Below are experts of layer 3 (counted from 0) of a mixture-of-experts language model. Rows are named router (the router's row for the expert), gate (a neuron's input weights, with its number), up (a neuron's input weights, with its number) and show model dimensions 0-223. Each number is 500 + 40 x the weight over its row's rms, rounded and kept within 0 to 999. Numbers have three digits each.
Before each expert's rows: "mostly gets" lists some tokens that are sent to it at least half of the time. This comes from a sample of Wikipedia text that the model never trained on.

# expert 24
mostly gets: " Candidate", " (incumbent)", " Lemmon", " Authority:", " medalist(s)", " H;"
router:458480472477420556445470514505410476508503492525539558455431450441495429488524509472489480521551449483551486541488542435503542471493527487485471487493480500515453529420495473547483575495529477565487504541505566421518474522507532476505455546503543518470503499466486527527535460506513440458544530484541459548450484435432487539544453567523438531447429544479509540465572519494484520567397541523503507471466521475579502585419519508548507573551428437512542517440528587540485531498604511486511543452549543499410480493543499442490497556524518523468476475488541576446519558522484506539514532560503513493492512493459484580484471524555496473504485534508539448424453488458503518534458
gate2:484557499508491540442500483515489596583476591506498585488504446477488511547487450514508538486523479539597496458565471545455522534465501567563498492530562523486535441528479565520501549525455574508498491552442523451534554456552487463502487498509556509503545500540434503525454515414493501541531521484495459537493504563551554514465495550528500533572513586517575465514517571500492514542604567462451500496484542556489480528484419540531563468517485457460479501494506477491489546555452478529562455531428531496567503533547503463423484533531454542470490470515485486523456490489535489500474546498486513490541436485530570503529468496481485514526481445481500384595469465508511536588563
up2:546491503537505587505516470430492496493487556563512569605562510514536486550469489589512489504578592569467523513476439503408475587535581479477552518519463508458504487443548519474476534530492542503499519556500456514497515465512473585431413517441524466555498469532480509489464513477518479470391502490531488437484439542529572535504482544527489511467412484559510515505561503481514478496502575511482488399449522509488452542522500449522460577486476516468477468448461529456462495472503477556467523416536513539472454588468485452440482442516479504513549481453478548487523478442474510554444543501534499497583528502505452510517534501532504569441492537436502523524503447507490504499512

# expert 14
mostly gets: "om", " Tom", " com", " autom", "com", " Kim"
router:462444517491439531524573486473474449472498551508520547456516420471525448528468535530475500525524469506522513520511576511541522502452476548394481535525535481472481487468505500536508525490465503574472477568525554453488457533548495460569498515485566525453522525484583563480535452496467500534497534477464553569513472447497542528456450537563409498474450528432530570463564527549509490516470501517556449472490513465571493583450528447506546587468477498572560476440495538557496423457571576489535511457521548551446570479485453487583478610429472475472496496504528490451511445490466506509555555492508568492451506494530491544501497524499475471520427530509555536452515510513523475531468
gate0:501426485491502491545539512575470459534548532478543582459532549511527438525505491455452494518504506568462474474498482450530431420491450483451557529492528480529568451526507493468487528485453548566552500457491475499475550535491527532431498505498535437522504508470446545498471492458453535537472501511474467501556552554474535472500562550456518552431551439488495517552511426458527490539528479542447569389477549480464453473456487520443434546553497506504469503518556527521454498465512485542519503475429489531537513565508479491499457431447459531545460520482534430486512518504473551437558423473554453452536542573535512400562476422454502474531503440442534460425533517542522550505531
up0:470543504487462564472538507459578555489543546512457535472451511458467450529444521533527486589479537475495485526533462576526443502507503517468485492553480494498535383512541522489478534517430557527552466550391472476437474534487503521492455519547480510504513494519485465487515604502465468576546492549530506466485575540456582515460441487466460554506472464486506491496458527527526493474547476477443522449468502491430551520520459508428455565470562518456597481532500472567484546534570477565549560504473440540545521515523494466528508443516519509530461524383422489457505511497505461497505571396524484537465514431535484520475513479529516475537536475576501455512566552505502520504476

# expert 6
mostly gets: "–19", " (born", "–18", "–1", "–200", "–3"
router:548564564474541482543498532479546570491536513590498540560494444497526507512470500541544442467462524517512488476438522507428574507456478494514565496491460460530525497477537551522525405522425464549478467577546496454485533475476509464449486501486510408563512433499422534517485495480479492501537461513479453466573467471482543444487430569524515407494486521484424493458560523495551464470542461478410554510470510502549532507506466539472436508488469550508479500499486560533499484509486476468557531556566489589489495524414545469451483522512504464549505454482469454496442471518520501565451542540468466464488530529564468537463505576520474570542499490520575487447521411557489581521466
gate0:503515588528502486474395423546492483489546510552498521483506539446505571474459553464526459465403503520494470541548418520468551492463518488477470542536524462512567496472521406505510480518499514510540526482446507552422523550489595594473493511500467475479459488609431530438501514524520504543553461502489526463478404506438554454473458485546513449468498475551472535485482522488517538564447475495554438512533491476476465498494568488473495538450502506506485447536527433523482494538498521549536509597462519544429491467450539432464503465441475484487438504470496497517497444458538535571497466475506511463570535506526457528525479364480526513516499496501526482448565466454497559499449
up0:483516477443549509509576522435490472503475506399542488530468454595481494509572500531535453511577536479488509515462544525500476500527497515475512479496508562488432471526544554516506464479466505457442534429546506427544504476551452405397541450493538483503497459448552508526491485491479485491487494479461474514558603482534529516485545520469460534550437529484511439485503503491491497453544488517486571559498490556494525465467442534492507457506547520494507553428454563502622569488503511469486512442533474488480455541502486557549457511591470531524501467492483531478507530485455436483540506538469511489484474508472496429452450660473503516519576473466506490484409553553479439505472

# expert 38
mostly gets: " locomot", " Shel", " Creek", " Airport", " Min", " Hotel"
router:460479526499507601456527527525476500556485484568466543451427458460495447501498458495492496491508450518505556500549554474470552451456536482445480480491498515491460498409500495528539542498462460538483506553512568425479494521544524482538449573464545515524495511479542523514567415493510489524592540537527503513527501457424519496530471541560435530444476517475522527448570529505473503524431525527448474466490462485600493575412514451557553555480418445541528498445504544594481504495538519485559527433566505562401535507506552451542534528435488499477442474478516595491521521517466432503534503552511518485488500492485517545517424504540513438516470509559543501455468464473505497497436
gate3:498433531508504449499574455501472532473511499425550544541504468473474472552484435481527571532525502560501506508459484511482519450511514477501444559478498447454529462541451491540570494521460552487467523518485475449474516502489496512556538440483531519427490516527485558504559463478578500486437419508534501508490477461503428518502522522510485499536567500509436533508522474513392550594453484534491470482430426470520507533513505392500512427541504537493482528566479499546587495529469465504463461467460581513465506618470562510520563502472479523541501425476510446562520501550435487525490406556454471555508587497486502561467426465532557508496584509512515460507473507495515427479529
up3:444418511519578529537439458445488540497523555427513478549533509476454510498579501606467426442505517523491478456483451557452488499490484499489524524539520469456510426456424499435480434546486558472496502527467508450545512501543512461480512490488543564511496567510452502525478497478462522511528552551473499491501488543496477532532507555526512541482499520509464480549529463531431517544430582555401482529556482466430460517584484523466526526430593464475442514554529515521460505479525486463528525491547550531532503431489498523498437505489452494476465506525588412498528427494488483541448442508482511577553475461510511505519474492527454498544621454556484532524579446477504488535540